{
  "norm": "rmsnorm",
  "norm_place": "pre",
  "positions": "rope",
  "rope_base": 10000.0,
  "rope_fraction": 1.0,
  "tie_embeddings": false,
  "init_std_up": 0.0694,
  "optimizer": "muon_variant",
  "lr": 0.0113,
  "batch_tokens": 131072
}
Below are experts of layer 11 (counted from 0) of a mixture-of-experts language model. Rows are named router (the router's row for the expert), up (a neuron's input weights, with its number) and show model dimensions 0-63. Each number is 500 + 50 x the weight over its row's rms, rounded and kept within 0 to 999. Numbers have three digits each.
After each expert's rows: a language model's description of what the expert responds to. This comes from a sample of Wikipedia text that the model never trained on.

# expert 51
router:562466419534493428473452608480445439484617467582505398494427448470500509603528533443515526516535410502548538507421371511467468506575568561457418555529534458576371473499553567465525473560563548
up0:517528530456474589519487573445443555629439477502479480489400465523532452454477488518498466553508472501535441547512451450507458499489417455493502542469577438427469538489485538510474383592427491
up1:417499522536526508487466528417518510476542603558564476566422445469498551525451348412447500562529528405547450495566562503509483520531482496471428595512532436498529478523507486506417479650523518
up2:507582348463544457448491610517442592393560525571451454465483559371525545552489547502576542558429557501458537451467532425518378489456499500492489594490493489452587502516515491415445504564501619
up3:538557545519567505497599633467479526563478353486485437480436479470412461472453426490444508479426467445488511506364493476443472452533550455481482565509580606414558422546593586530442552469575508
up4:528451575648531520501518557431401523535540463487449528458487531531475496568596427453483560512423404495448582468584524443501438516456414455441548487438498545533500473529492511501443540491508494
up5:580490470464515512433423451469506503560519559493435527550529533521534442475495473415500489583531580390535517485489518526488400470484526536575519494451555526550375529482488506554441575571541461
up6:501433518542452577501487501537497401602500445401501434560366518496491515494507509501430519506497483526581537465583446552473506495515566511634514519579511491448509417532547513512466516516458485
up7:581398473457535529578532524527435416507554593465449534468408461499599451545514541460518471494547468427475557485563402530609536602467454630454406453518494551528487450478557506519496541610594552
up8:518515501499488497403406538472541507537482537483428480536493501579484506547514453478525483452502487510508480535465438588464501495483562491579410533494425570504486564470487536436488535542546521
up9:503502498490515496542451545475545573418547557459571531506505476451502444541561440556506560548538522468505502534430482554513610426446391602561509547532462386561435561467602508504538555558538479
up10:582553577540425468498516442495594544475459603515531448539492460390511415426504430506437561521504507508573434487534461544474496442543509453438495497513483518500421581511520502557489607659463499
up11:486484538555420502416592523490544381520555446491440471473486551420583455530473519408552473540539470491449559653554559523519501473459570477496489472483502417507553434543503563473626493431616507
up12:515433430492513542445482639486432454508637477600475456506416449525504481455443466487494525454471554482529509494534524585434571508552545594428528485446537539535452506486521542467490466527478421
up13:609543502533475506472451496556485534438469476522478550481538546480509470430515499549552433428481458590421488634537532495505521464487533409545431505491553553499402562444520580460567480547568451
up14:545477421512546535483470604460540450437532477562508453585449421479501547543489460559591543462446478514423440526517468472465491407482593631522523530491477450527459428479542643551434531445417562
up15:552414615576477515471539570464493558474621557469489419399418496430414554477529509409480466542467485491577528537442480489508484508513625518661420506493474505466487509501509576546542564491496526
up16:462472481535473570355472506534603466473493488434454437479439536501601418554542504512567517428488474474530452536532474544428429442508502492493436516422457389537526437485519520583526443459508465
up17:447448507536516444492568493487524496629535484518446498496536557438505451542610496508539512422512407436450535452545582430601484557443478490532439548559485506555525589438509550449552453536466521
up18:429510531549490422488488477449513434456435492578507540592436482583440561503476518440480557529575460552576484482472493507469588508571488368467518401457500495473557548470510527525568452492457535
up19:446476447547561508521481455415470574400522483587511400499502572442487484489529516563465445565513542479501499455556475436535567523486529423433491628500526490473481459445489470462468456510430569
up20:494497423500494562515515491494410505552559581545626558483475516513515554518386494456485535550506461469522478539467438527513461425548530550478523581497468480520470471489448503582481557491530429
up21:493444456514504587561488599476420490423510461510523500476541522412455578498548565487522502515563486510600561524408401510470429536584559527448475553494462477384503426492429523426426515439499490
up22:502432384451568523523469583542479513494457474517411585464505502513450526458515429529484514548468504459562558544461538467486416511398557489500427498505544465492455559419520552566499521494400524
up23:452530540526481488501477404508453459464509375590410503539545565531483601537516496471443358489517530407406610511515502553450551460517471498521399464432574548539520441498540528501510424495509497
up24:429454402384521437574475575576463424466490478493489538465366531503602404474516488505485415523505449418504523503424521564493442552575528542509527535525477421452454435517474600478456428472552486
up25:500453480518485465484490535543577524528508486466473599496569518449588388470555445491476515561500478451484510542420553525384517438590556474490508596537516446640425554580553481461463463454442512
up26:559538528394422507523400545538571427509554469457541419466534540463427563524430480493563584523501444465469501509499510460516590511528580541506488524442531499461532544438439514465479423437559614
up27:451442450530402408470483520545499592518504509535449565490485529480476541533583486505423567545534589513490598500441553496440549467498551408519512553421573518598548564415490560564545512423451519
up28:503516515462505532458491477541605410428439528520459429400496455443459492430651439488439521525487581516524537529388408533522456486481551513489411439521404484626453518469498488481481536502509493
up29:498490586579466543396571546481452534487530530549544458564486572503509580489571606451505600505526476508467477609467542478496487516448479542575487445512448454429471463484522537459560513512577541
up30:459479569495446491521524445430557593475580524558595435542460425470504532522423529465465475494615494498543509519423436575501543519511556586509552439529536456519499474551630585524459465581446581
up31:502493508489536490519488503405479498423546524521520412438463506520543492516551516447520580590527554536475597452500389447554423534513616477578486497549450518516443511571532536515443532540453498
It responds to: Table number cells

# expert 1
router:531477491511465483538444585526541424600545532483435470479471522503514448560468467500470499488600415522461536504414478562517468547404530607458410511620441505543513468425463604558424499589554460
up0:439437547522478454472534487472400547482414527444602487519421487480405463418521553373502477538578523517520517527530612529509505554527569413502487566466491472424487559494504565512535393520483393
up1:503541432563521463577526483529530542450532480540423508406597454489563608463462525457521501459466535477499544476506431515502483488516489529515523464510549556451452490558529467469442485575499515
up2:460440460565476544472571495529475555463509473465458526526410474499517466516560598435587606424475422507462533548471471544535631496559590468467489482532524456510557431547490538600491517528530491
up3:432464495419543526447471487426565405444492561534485589386487511523577434505363529494515494482511417513603493557529516506453531435478480529517570492467543448505479540487495590497456520498488449
up4:565480468483526453418542487516447531480428529563540486494491504488449504599538529504572509518572373468432511483590494499479490514454429610533403529455516502512512489480381501435550480454504484
up5:577506527495591500545490541569432485485430475523471490536461452482470471528454465533514489452616513511452578531539544431445483492573559546529486527527483496527501453448516582455518394517571479
up6:443533546502489553442472494477589485479399602511423428495535519472496476581457498463478494485516515531510626556552474449504486477528441404475441514490448559494475477444565478550469518642535433
up7:487473489556439448541550592512484543510489482571523476577493563530491532529474482512489443444551413521544502590470521500494482395451478490445452429541504528545494419469562628544458528472502480
up8:517427529549516531485429543548435587578474558562466503523466457486519506546473445522538621487481499466524449463564409474517521555522430580487458545473547425494491492471496474532404556468477522
up9:484595501461504436551483506529529476505506479521515511472473518596415506588530472516451495565564521515492505481448522397572526495468380549374458539472457546523507540617519554454548471534429436
up10:546604527472446602469541540557609440455576528530382492409557432513515516568516446539584467552489554465526491440395464484492415482510543516576483600617327478456519527449478519526521540551548492
up11:471540546453537537525509545581502526545511470449469633457538584472426482549511478505477468530479500485510548476579472510554499457444450514486499478542459482487458460441489573427461527580490561
up12:364464524503434472537477513469516385506522557527482544547521554438440449487446424484506424609565452494432494496521510466480450457490487586408492485602414507463474453501453677567522431529348512
up13:490533473521536546555409541539465515609420489475467441450445499432500487508401398502535583461609568496484501550487529399485439515466501498567394423545539464496490475511590505435488484453492472
up14:501472501501424493533507425491473489480508498451466613487621482458524568500526469443475482441567530536483453523594558494586517566490478526528505438436501597491513497487491485440531436466560465
up15:425479538417401464462463521507599496559512602550528387542505452398477545518544476543463483492481435451595464482434598553467495491537554382554506424505482525408546541426495541436422493551541463
up16:487461614529643471472496529436471436405452511454529452507552498509427542554492517516394476461517468516439535478533471475537497504428456548518532496457464533553468569504547549554577538508533499
up17:513412400477392531600568478518457519429475544520547478397505597486546383486445449505464527456543426458431503545547502529455544608470473516481415553487538522557454372425517579514473492504543473
up18:606471508535573571489557549497579495458476570516456489496562411464442425510416416469484476407558560443469452419438536416631454509448460567534451507458483542557425465557565559390488438507569583
up19:518622439414444463497492497416439617522493491569453609544524528489498490489600421474486458579502479585558431530486513496507599437497624554594508480423468494433444511553349532531552485558505507
up20:488517501562552393516437549481517464637464514453576439549546565483474465568464461495492464427505477434520417457394530475472497558528472577448497603581429526483542515473528565473556522544420591
up21:547504473460490452524529511425503477608505422443393470578469554560418478583416479482409475558505491464460495548502517539493412500542511476557372548540535562507474459534498383558510489464503539
up22:514503459422435417470527501499474499479526430506530522406438488486589488460583481523382520470615463520559545526508427506478485513416571559491502557512609513639488427466482541479520524514567528
up23:453542575479621469492567616548472479519566475499459494445467543509494509453494487486491548524509454591588507491509462616449583517537520506545465509529497481546490458516532494508604486450553556
up24:466573433518458532592525528458505555493511452425452460469470536495544458443494486543565553541512520531588599510506541562515365561460550523457530577536485481504526467610483499510552579557442585
up25:456436535564491552493491554548561520578453487495536444461436468485581469486533562554469482551466390497451487431566536467498429513468581403501510467484411509466543520482540545538461527537416466
up26:416512478447559521480482529561450407516512547480529521480382483504510467574383510563484531536528507438458540428552486455526559491571475572549512460473492528535576502507435514476555427476608444
up27:445505499458545458482559450495519428516461602483542557499466497449466542503476459561560461501539470475525431545456500494471427507511456558476498558521494391372433463479510530496511501518494515
up28:459455475470492479620499538464607539441463483561532507415547507502550459518482511575494494494569472526469517390549431446537433501441532440483428490504413549516581488490474588464505502545538422
up29:498475517546449418543453440510495500444500529468537599549545571500426578488522614508511586610529559480483451451492548472479512587466500507431475539527461454474545571442426608513577505564449472
up30:525474510485485546512540554497586596433600433533433570571425522463559461445519480477493564528529509468477450496425571583543439458553547523417546501517508499546562493552459472523531488595597470
up31:517509534452524470494517561474512471459475432517530542434460504471536492513565492503502530574578554498543591557468544527504393605489512427486450473522463521501444508471544482489450532485490502
It responds to: Digits in years and measures

# expert 26
router:520482497486422429455533670431535518527498512582491498514507479455446508570488485478582593442508454535505406483497474524396536525515553482429451492493464442496505433407472599556471448533465443
up0:501453474541418459483513474579553480419493435499446449394479512516514520540546416495489556547487509477544447417516630516589539448525600481488463469488430518486405617405492567485467516538460515
up1:550490613393531599524588482455432459396492316431442492542497535500460477470470512500527420436488475497501489551531461440497579478558494565445542497526489467550480514485576564583537468474376515
up2:429463515539408452470452512493498598497555524529538504517502494447477613641508622507467480503626431502510485470479424471554497453481476512497474621600457440525510529468448551462414427424490539
up3:471482532539387464556484459431505502481495505510456493479548428401538481484414529470371501465496551453552465497526409504505509570552471498512500414514494409434547460467525448461542491579485448
up4:534514437569501482463466552396488494546463499443403489524564516465453535501559523514519575470418526534662464557510563505465490493530431514505560558539495518515479522494444462454519500539489505
up5:483507550489488518487535488457453412442463487579476439550467592496485622544518536492500536436493467522525517439494375483524415547443498472521512477558404528573464483520424519523516615451535497
up6:433523517406415607517553505541427528452558489499497532558489423499536443529511549546518363490495501550435571582467479516493468509509540511497452600499460453603436627473494557523487479572398491
up7:448541516544579496453443459514478542459532495487520418481492426435473491483464519494502528446580529505481506484514464497453514532472509598417461418435532514539525549543516453433494578525534422
up8:608422468468486445528493487541454445507477606556479434465527473524511637566491494554502551555449569542577642491413512467400515422531435588540520529522491530584550444415501566471455489452442496
up9:367472467541555535509470518542487468508529510517462456556461426453486403562519438472422500547524471505513449665465536469450556510517485499504513490508444431514582519403391514423514434448525450
up10:555489409515479489422459514412559532543548551399513536493480438480383513517476484535561475521526410520465520512421450611546508497440484482452551522481565540478556524517535507463455442545461514
up11:546503514446493528464535479491476472533585480426475498514484485506539440415492527397457487512489476543419546459517491400461488550547543414480503544496534425575480466518506461531557530455547510
up12:577496565476541457508444569522472547524489537487475458448517472439480481378568469519520579433544559438452535502553460546565521540526523415624484476519440445523341464479485553550448488424459615
up13:513525514507443472565385516555508564433520536447490518513488518514413482423519400580443485496438456440538545522451566515457467467444559473431536509515505466539465541574468476515456570523516457
up14:531526378481551405461487536472575531459500455438500555541469553639487455534494499436495499496572405546440493575457541484514483468431490557464471509511511569465496437481537563531412519535454521
up15:460525572497498433490470508453417456570515455501599646511530482540510464451482508557611540453396506527475562488513469496547409464409569485446522560548488592461423540552549490548489495426443517
up16:530487523430494472559511551495486527430560532607487529588401464513533407462467485538416564435467494478508455453555517464434492526536489404583467473492463550430475431444478482506512550473449444
up17:442461471429479525457445482468482430498517446567537524524569526477493511501457448575516415504455496555502524411461418490393496549475533485508409389430632506468580465551508517533460461501462429
up18:499488367473445529496474556455533434518448537548441482496490576466393517518454483503432504496533550441475523513484508632454483416451526486534467553457559549498564497464520582518394428459535566
up19:414473486515476497420459500560547453512508574593454520457554490562455457552518440548602465438471587556491465533491500518491481433518522546465483477548523479528508553368519548480423495546597387
up20:502574472577531601556408537451474476522512495519473509475510523499475539522540597389604611516480441469454415541517479494534435463549528566501483493521429514555544456431519546506473475513456505
up21:528525423487535529465474554449485484482593494539453513588568456460460445460471545521517541475415521587615520546548590521433476541483602534430481534494443423447476457543543594530502458454505482
up22:458489531452541498612448481396577500557575444576583484468444418471575512503335478472500467518452517538430424572496526514463524492453450545402452471464535504493533512465455540515554590474460550
up23:533526504433523471530419581550466553560467429534427450526551503463481451499446496487533503490527473463543538557450473553479474451406544531529442492517534550474511448379548502454516465538486429
up24:445482465477549577465441554550428528519524399546551506428473576535498435465394545436510465442562617441616521532439462536551535526477515476504427516583445405543516470497502534559491417565473469
up25:428507424511552504403589508572517482495388516524553425519462487508494545525497500480503572484424420501537518497560523526460485564468517445467495513455456532522502498567386503517437500485445491
up26:524447412555527538555462493517561460548527375535407603489492442464438454439489496563438477532470483525436481527599453515499475515552490446537569549523502528488499542530494513505429480409531481
up27:409474503472510512498498335488421534522454437497527492506511455547505539458513460461420492488537507484493513583527546494517556511572525603521482521411438515545478490427444422581504484413497541
up28:521454503515450414540484565512605544470507462518384519532487481570560471483482437534511522419530475602483564529471546463434485512491386548480477512508455512468493544385501500445588402530485477
up29:506579440542421564604554532563570510469462460437570539539542585512491451491547525409469519548550538472507516543558523478476556574462507478561568536617488458508554446507468540425518639585511519
up30:480595520531527488461610493406492577523413390440431426513513521471563425565506430403462521477568453528529375456482486545519543537529503415502452426559489484465514481464504508478532460485478522
up31:562532550479452549452516463410476549447542437472564514466488465366505486457490526445484592399477530434525535512432530556546438515473458436553441478550613437588472536513456579512476413486550501
It responds to: Personal name fragments

# expert 2
router:458457553433504432486437557508509455569551549608535465468492449428477472591490549500466549487539528489494580480447489520469494435526511549470431571523510509613442429448435503471423489566533522
up0:518519511528482447552454498433384421453504520425453535513567529430548481540459380546526494499639487431542425514547473587539526517509498535565503514523461463609411571556540488553492494591509507
up1:385453469545564509458548504441525521567480525558502526514472553519515444416434464523542471565473498464484496484510486471429530473469564472450459511526497507560561584370543554569492463493491501
up2:554505506425501439461339529551561450516509564458450523400620481471455477452474483428533520442412456463436497512522513495458420457464432526470465467542393599487482489525545496479594479507599526
up3:532457540501432455492415439502473485521528455511570525457549543562559518504574566462477501476539552490433463489467500494481520468465537389584550509528506518459455518510466458539494525515587472
up4:645489478549476419529478519476564477449541403538428546520454487493480465529509517465374524439523506527519418532559497544569453490424522550529437408439463445635484495546565548505464581639502593
up5:523598513514487468423543468488434433442528525366543602451536495468463509523528505532537551492459399490478525573423527549413513645519413466518483514460513489570487526446477473430563542510521475
up6:479490527459537405503518593528543573512534470440485493498467439451523463614475470418431532562528591485479520445504442480488457492500582508455473496488550591504516465447499514607420451461552558
up7:518568504407539451508396503462534521564473556549434505514570514448499524536537476469480428499517535442440571459459395510453558413569514529450432530581544441449460442500570440444546441553493493
up8:471561448539520435497580507510429522560472439475478515475576550455430625547573604474534454536447535515513480437438537513424567403544453523483527567396416500566469517556527420452489464517495505
up9:417376531458509574578595503548495486508506512542481389544486451425498408586369526467537492530508512483493551510510534533503566607588541523499494506434537456447517554420471514447457481541521499
up10:583508519522508538529478480474492516409519525493512440532492498484473449549451588456490469502564552521516511561363494458483548567524512462473474478442558499512419526452452528563460445516554565
up11:528395479522526423448486505454527586520501522524451470417423517511455480569524482582516570566519481551504476516479454541429466524430565520506593517548533422580442404489461438573441607499528460
up12:509461509472349517480448433575461427502511520511533523507471500493559488447496526542455552490486549470469528505489592447557580485561498456339503575492557498484498549483510627502631456553539501
up13:425539502470568513497448544485505552533500608453433467550440526459556475500484490567494533456509386526488461487413582462492479493418439445606516455439469505451433601588474591602620484564563497
up14:523593432486571520568476517493460522442460398552456514464389477468515501562521540592530534439522494508463496496498472535451487393446416464472497459471571520545498504544437483405452512554492562
up15:560524441500454590456539497484583498548516521468506528388555569467478459516558416510420512589564571595503512400473554519542466546457572420451382583576553449554419598466486502535475468476406639
up16:578532543341532460532552434461454491503536490499528513485503446522521521454552549549560479555484537516507531377553513394461585490607566603506491489454461535486467466496511553491419479566520486
up17:527455524460462567489551541610512448440543514528520541503501461484519429604489516380465452491537482469398449494496417488428570492492526421444416577497553388560505520410427503524475471519531594
up18:481441473571484446467482556414549458501523397625539478501578552556508543468459581441509531507463498472478428514535558531511399514497528479532512525533487475540504462484478440585509475527451528
up19:515459404548453540523473534544538459514449548356415534459474432506541466559488524488427595603544446545506461474484411435487397498478450417465562542555524418479563451417543550546595417456440529
up20:451555481546444437498437511505531516511517547497505601473438510416437453522431422492541508590546483480419482512408557515441459441490400553533485623509496460523524435498526525458584475515501535
up21:557539416458480456472474450506517438550500482467486507453515458515489482392438496516376443499493445455528565565508528568448588624540546545484498523508518517554380445483502525531477522536536564
up22:442529541425491560559582434412473477468461597489521517444548562518566533588447483475463415439646522505412627415488492415525523488505403528486496490451506535552539516538603459500495449543458453
up23:554394448553457527575484576506510500528423475523545406499446516473542522488468411467420422410409464511593487408494451533520459486464573498418472495509423443566535547472514474556519558579441510
up24:471486470581545462526468446549530474505507448518481496387518485482479479534637481448491537427559491486444530532487561446619504480545488478506474479513540538486500425442523574548523444463474523
up25:607400475508406479496472579458483518405443440605514602510486475467526525504459517469510502514510563527577495501490472613532423506491468463537580481521579470470602516526467425472415425432537580
up26:469473586595539451542529591485486521538449459384468503473496537517468510516479548457498502534464500540403528509496604506593536518496502535531526577460414548530462415473548514489516506458472418
up27:466501483517434426475527500410441469366511476379555509475547524501470508502520613440509459488486500520546491427475453620382547495535581519529475567395501424586480499517558521556498486479486435
up28:468341555444520509457549473511497456495477492504547552514539475507377501527453562433535488414554596430554504528467461581451406451574562504526546463557464460501623460491467447490483574597509467
up29:430506512492555508480407510439485496464433481550531526481488476533429403555435438514516541544578448490425541513455480529458608558454490473498541541551494407497447399485530563523472499511461484
up30:579555422448509506484508591506483540513552509435466537414517472421544542484453505483576573575486473490563486526439504555465498435520483484455443503472585435457474488533516531506503392511504637
up31:526463482471580441487525451499502443519646497532430422538531497457520510552500504449484471448460388431529555481456601443562451519542496523579470516563561575493552506469440548525478461494538515
It responds to: Year and number digits

# expert 15
router:577486394514519382488536692443460457517542488525511520457520525465483470528499450480480503546477487437527440480472410586413506542481551610423481539598473546551385424447585477580483509543496484
up0:456554432519498434625435565464543553552493490541508565477552458504520562542367525532430534590503547539428461511553495461542515420484509542533443503581483442582429420528509614595516527529511476
up1:458516566480523576509488498389400523438578527485526478456548443516509441520518489426568476558592460547566538514487522489455529565558533454509487442530580507473411561493454469448499417575437524
up2:522498384500413462541543559469520541615502466479605516492469632494426568486411405552439477439595480505453519521449579483480525504504505509464384524499481547478455610570485492502470500493498577
up3:432503415435477463458485548524518568470526464543502519584530527418472553552452556485456492548586455350470539566486526573458553467572545485476417503486482488412536478424444455510493455472543513
up4:499485466425598408469523596511552526491468510495540443487436481458560466479512526532377457480534497540532494517507434489433422456479538497483505434355484500520596429504462518551571539480561512
up5:486534376602453464560480560501513541518539478509544589510426529498634584504543541499486473440518469437539500485536470481443448553498507581509508427442507488483556579558415511418594450576595573
up6:537473582535530523395509522467481518515501413476370517491567498443440425509530515565467468535426546435472499456510509549449487563561459523592540535545470490502539423527523534542576553407533415
up7:500542531438496441484528507523598554597578494493561512456515539468374507490557543447444494486515444526502474587458498528580535490524479442529460565492465529574494526530536524511568522506564420
up8:628462436581534474460390556378517547590499511548503569474552537560458547482513496526507501560565386509516424474477501521551487505487449498517522560535544417514487475555531491514535536584475525
up9:430575534584520547492460514540465539466468458489431483521469532536523530541468484488536510575509503446492365413496402529541474616428450478467577418564597500526482462510576526610508540536533530
up10:580461535490478545394485548476502452477510506555525537493429553472517630521435406465501575527486558485452440516541551502485438571437580551504476499503417446466506591585493586488449551494452463
up11:509417490474472533457451477380521564563518544473500396454498511549438515548497509561531522543487611442539577530473431429497443495504529474528535483599537497514479449560520481637537471517562530
up12:492500480475493521607501512568530494459473421545513460558584511432536539570484476493537481539522522526537488563480411420544519522435536403530373488461467522503539489562554471485537445456553467
up13:524454462585625462546552468457526464623493599477471535508526514433494585462497476411528551517462475501505460532437452533436508567413487566438585412525502533556514448497583510559573573500532489
up14:450483513427438570464603615561474497465517516520595449491516527480508397496441501457564511523480454397475525521568529487516469470518516477462421501549500485481549494487560445519515360435558472
up15:471521467438428495507444488503501534461418464524476547422557559575440405486482448488494514535577448451574481558506438461481560449553612520467443466481569475485440522496599473388526486526465546
up16:562470437484569588457593534555518448500528510519468496529549445452462436548498421462537509486493509390458458566503619551464535524559484585518509554474574566567497542424593474513569532593532510
up17:557420507460451516395521515448550409475520563531479527419497446470472456482550531419463516527387509455599519521415486534460514563517617484509502460529479531604491540466521440588480565550495491
up18:588509477548517390499594519478441422485405514560476592504513513508466410518433533464472572462472468459492452468498409514530503467519542511434427429529482534530506526496553512511526436426519502
up19:559450548443584497439488494480358466470508477471567519509420441496431566459454530441500521502525527449525558496437489528418489424516521504503474458395444545584439557596453511444563406615458465
up20:449451400479413392483563523418524436484501447524561552429517523465517562447506463565500516589489493387513498507478536438432593525508487571440470499495610536488425363453484471526399544544519405
up21:548520566499514504428563555470554492456478471496477539502558518443557476510524529486407462405458404485446413441469377537445527610425506582504535562642508513508593480495569525471519504471504545
up22:541445481512472488454589453494586359502510619520589449548549514458477457540490496503558410495498383443415542535539489527453571463555532516444469454448519441502397474438541434476560469597491459
up23:569507524556531466513541600520528521583459554589564605485539587451455554530458500443453456526436466445466453464506472514558598443488449480494470574522568478556461454509462488516528568622493524
up24:445518526398569391479500553476461457531516454457423530468502550508521464576504493472559489443436489486517487529462479486437487466557459512396500425410487546524450374493494541442481521371510539
up25:492539523536507499585567492434464441489462542443527518542419507584464499556453472455410529434442418460439542506474438556547550568459520512510475524486481559534489481427616485511520604545501452
up26:496490475511475509537549573414482507430441545457454494468521539483453474505426564525487547416486448509555512534479440569555431424476481472413474598460483521416473468484508489387474513475490586
up27:511504559472549504434435461469440504499455565494507493543477445531492560517442553504499495532470585522480399489573415527524435491453450484489589548480543485459496477560444417556551512509521542
up28:542465563537480444540439546511468448641548504528521509440499449429472486443621522434516487453492530502595561558604448506481466489515457456510455510517488520524549502569582410501554441502492464
up29:489479584504553515483451597538606433524466503513460541527495558560481444528511471474495514486423517470480553382469477492464474518511558538446483490495556474542522490495524608618446439482603472
up30:479556515422549461336514477533616389456553523565598440548489489534546561473493480500478472495520517475599484444497565370425448461566436523421519465497536490511537514566476595499437434553496537
up31:481467504508541440496516616436478419339464485516560452546573550521465472561577422501449562463534507531505466521471481570572524483522416478489453489376524510505436457493519489463403476617566394
It responds to: Numbers after spaces

# expert 41
router:458500488534539453501426628449487504553503441508471511432566555446432439609473554464546551508516510472498553477481442595490510456477542482493465510496447411502527446487518553534477465508456538
up0:513573440505483588536533555475487552433575612497474526507511533438501571570530504508516532501584449486503482464441516505485433516579476485599493481504496533521562426487489528419436431534510423
up1:500415514586603583483532532459535440543402536464518463486610423485489418500512518458493446557545462483489593530476628410566582519488523555538491542528471537420442555440429613541518583497550482
up2:528533570502505455623494515544477470521379488432460454514441521557447383544494463473409535551448506558559502481489512498545581369584564485533490548377462484548474566449556526527450491426548435
up3:481558532433510419434481467599460493525530379430479538448439527549491457500435512537648492531517561561500513520491492525578560537453514467456479503506396434542515484542455479532546541480496499
up4:530608458489516496504550516414486348400489463519498424563487604491482413556438539394485458533536539490509523519553459390458560437485537578452546489533502493526543483521500515558517504420497609
up5:583495522492581560488502547371513499543464468506532522536488449435560539505430498466599522413516501494532507522534413510448502473517509570414495454521550526517452498409504460488500448464492506
up6:543415444565527431535556549450454539603588568502487502507465447496447488554503461526481488468527463424428503490539471491531458523399483463595552515488598453516528461482437564362469547454552521
up7:501501481627568492523548518502547602503506541491490419526466421486434521428492528496505553542614529411600493461390541482523484556541474522632448437492448472427551510455397592547451516429513542
up8:416492570468497534594482480466534482494603430585451550488535400480570506388523542464473460471477500484554400419519426472466501481610407527557451464444605573477542517427479524561512510518538453
up9:487538521429525524446560574408520507492553400500609537484520596493413475529485496478543523482516443546568556518482417525519522462530577523498505457616489425453584403538420538533530488538463498
up10:537514384486435522552575517468475495579513444501511495498520492523529469481531461476578528519523530438497569554526531493481520548495518488491577477527429463564539543442523637549509458515385468
up11:498499495536469485477502612471473507597517505565465471491606480422502494437548450555608556572476415522488566499534542542581559519434471490511423579555483491481539454475559514506493519459494454
up12:437567509378519499487526563440528511489475466487554441506515520499538407473521403514421460442501537507472563545516549510568550503458546480412447468524468544533499621429551596449483562559473498
up13:534550481529557444482465577539589589413475438486506498472507557437450428429586561554471487493572502532430556503537410505558540443527520447446505632487427518491476470423490524464473396496432436
up14:421519499532505439452487466440608568480409571485502480444544475482441584510500468469381543532512551503485462529415515632490513469471573433562542521551454546582524498562436605508456498459528533
up15:491532596426578531456446519521456518513586561533569629446436536514511467647535540441491579450462467486512493620559460421454462458469502519580615499533515472442558484449437527481497539546535460
up16:511507499466489461489447512511432514512491554531521480517463373516511410538531561591560460497506532515452501455563501432510478529512495495493482564552485491539492486480480480415570515538476541
up17:525541456454528514471521523532518521440520428441579557468448580446631513561524509516426484517504507432456455436493419507523447476465498545551493481514607478481527493505506496516505485372538535
up18:482533543579475497473514575456436515532499493599455525503528391463392564520555553570544526554544486492516502494528492585505575483546518482478413427503530529542554460486600577449511501498470493
up19:485483461454540483460491467555392476452497547476474495456534487511460493520527446475492534515483508364402398523480473483521524553451533525590454515483414435521414545545448480469531558515467410
up20:524493486590483479541531556511541484510493479591434524422527517506527481416590555570545502485507499414564575537559463496545475524553481451492486525424435607503462416472533617549506565530515550
up21:478583449564462474443401538426493525509471407509448502506461484534449450458477384527536667575561472513488545474560444462460485508453492485475483576499541371546497501452541450442575513472401444
up22:503501518397375508460465402556518421454518411390528566481431524474520468494429574501499559481484502433387430592470575484511434541532571537443532487450481471450497509528540490487541484449518418
up23:442505606543515527526485535451553565523584566531407414510465474587454460541468566462444487554425497516446402504443475531532500423578486520573485449525499539454543516594469461439500481498519558
up24:433482468461526530426544509465491471520585483505544495555497459471543446326484545431527454521519481460504596572547516382515447557506533539463624488455560491548521531522505480461485567589514491
up25:492578490409504570569447555478486490498523510455520482557515586454474572458538527394528509488474494485501523592484539511589518524523438433559487600512526430535490530375509583449461554464418558
up26:521503539487447478467450480577545566430587463552519529516428512481495544549380503560450619483489520567488448495502440499448532549514615511511520495477520541468554523495452482499458492504541491
up27:495468473471544528446467432473484381496570463505490484484604548433489461452403588499549497407489464517629547499504544537514504565494506536530483510419486537477420410498458574537508468462588510
up28:400456522507488552422585468531418503460587502509527525555375505461512564512483400520513499491548439575592429497528535499454465419441540522485487522525539433467550552513495515414548417466419507
up29:436428501593504513512508495520577453442427481518477497526494430494486523408473582558503452485550511495465488459583513407454428494528488436527570531475581594567390468513481422493487550499543519
up30:607507466526449443476486512547538450540507513474481503525585581470482547516511430427445596528554506493489436500487491614526562520510494517570542494498437431576492516472477526453561457515420536
up31:489521510469507547580474575532437462591539394545440494465480501549468408495455462529465518493542587545567495496500496508455528463492456440523515553479493496507505498508548444526519455505432491
It responds to: Surname beginnings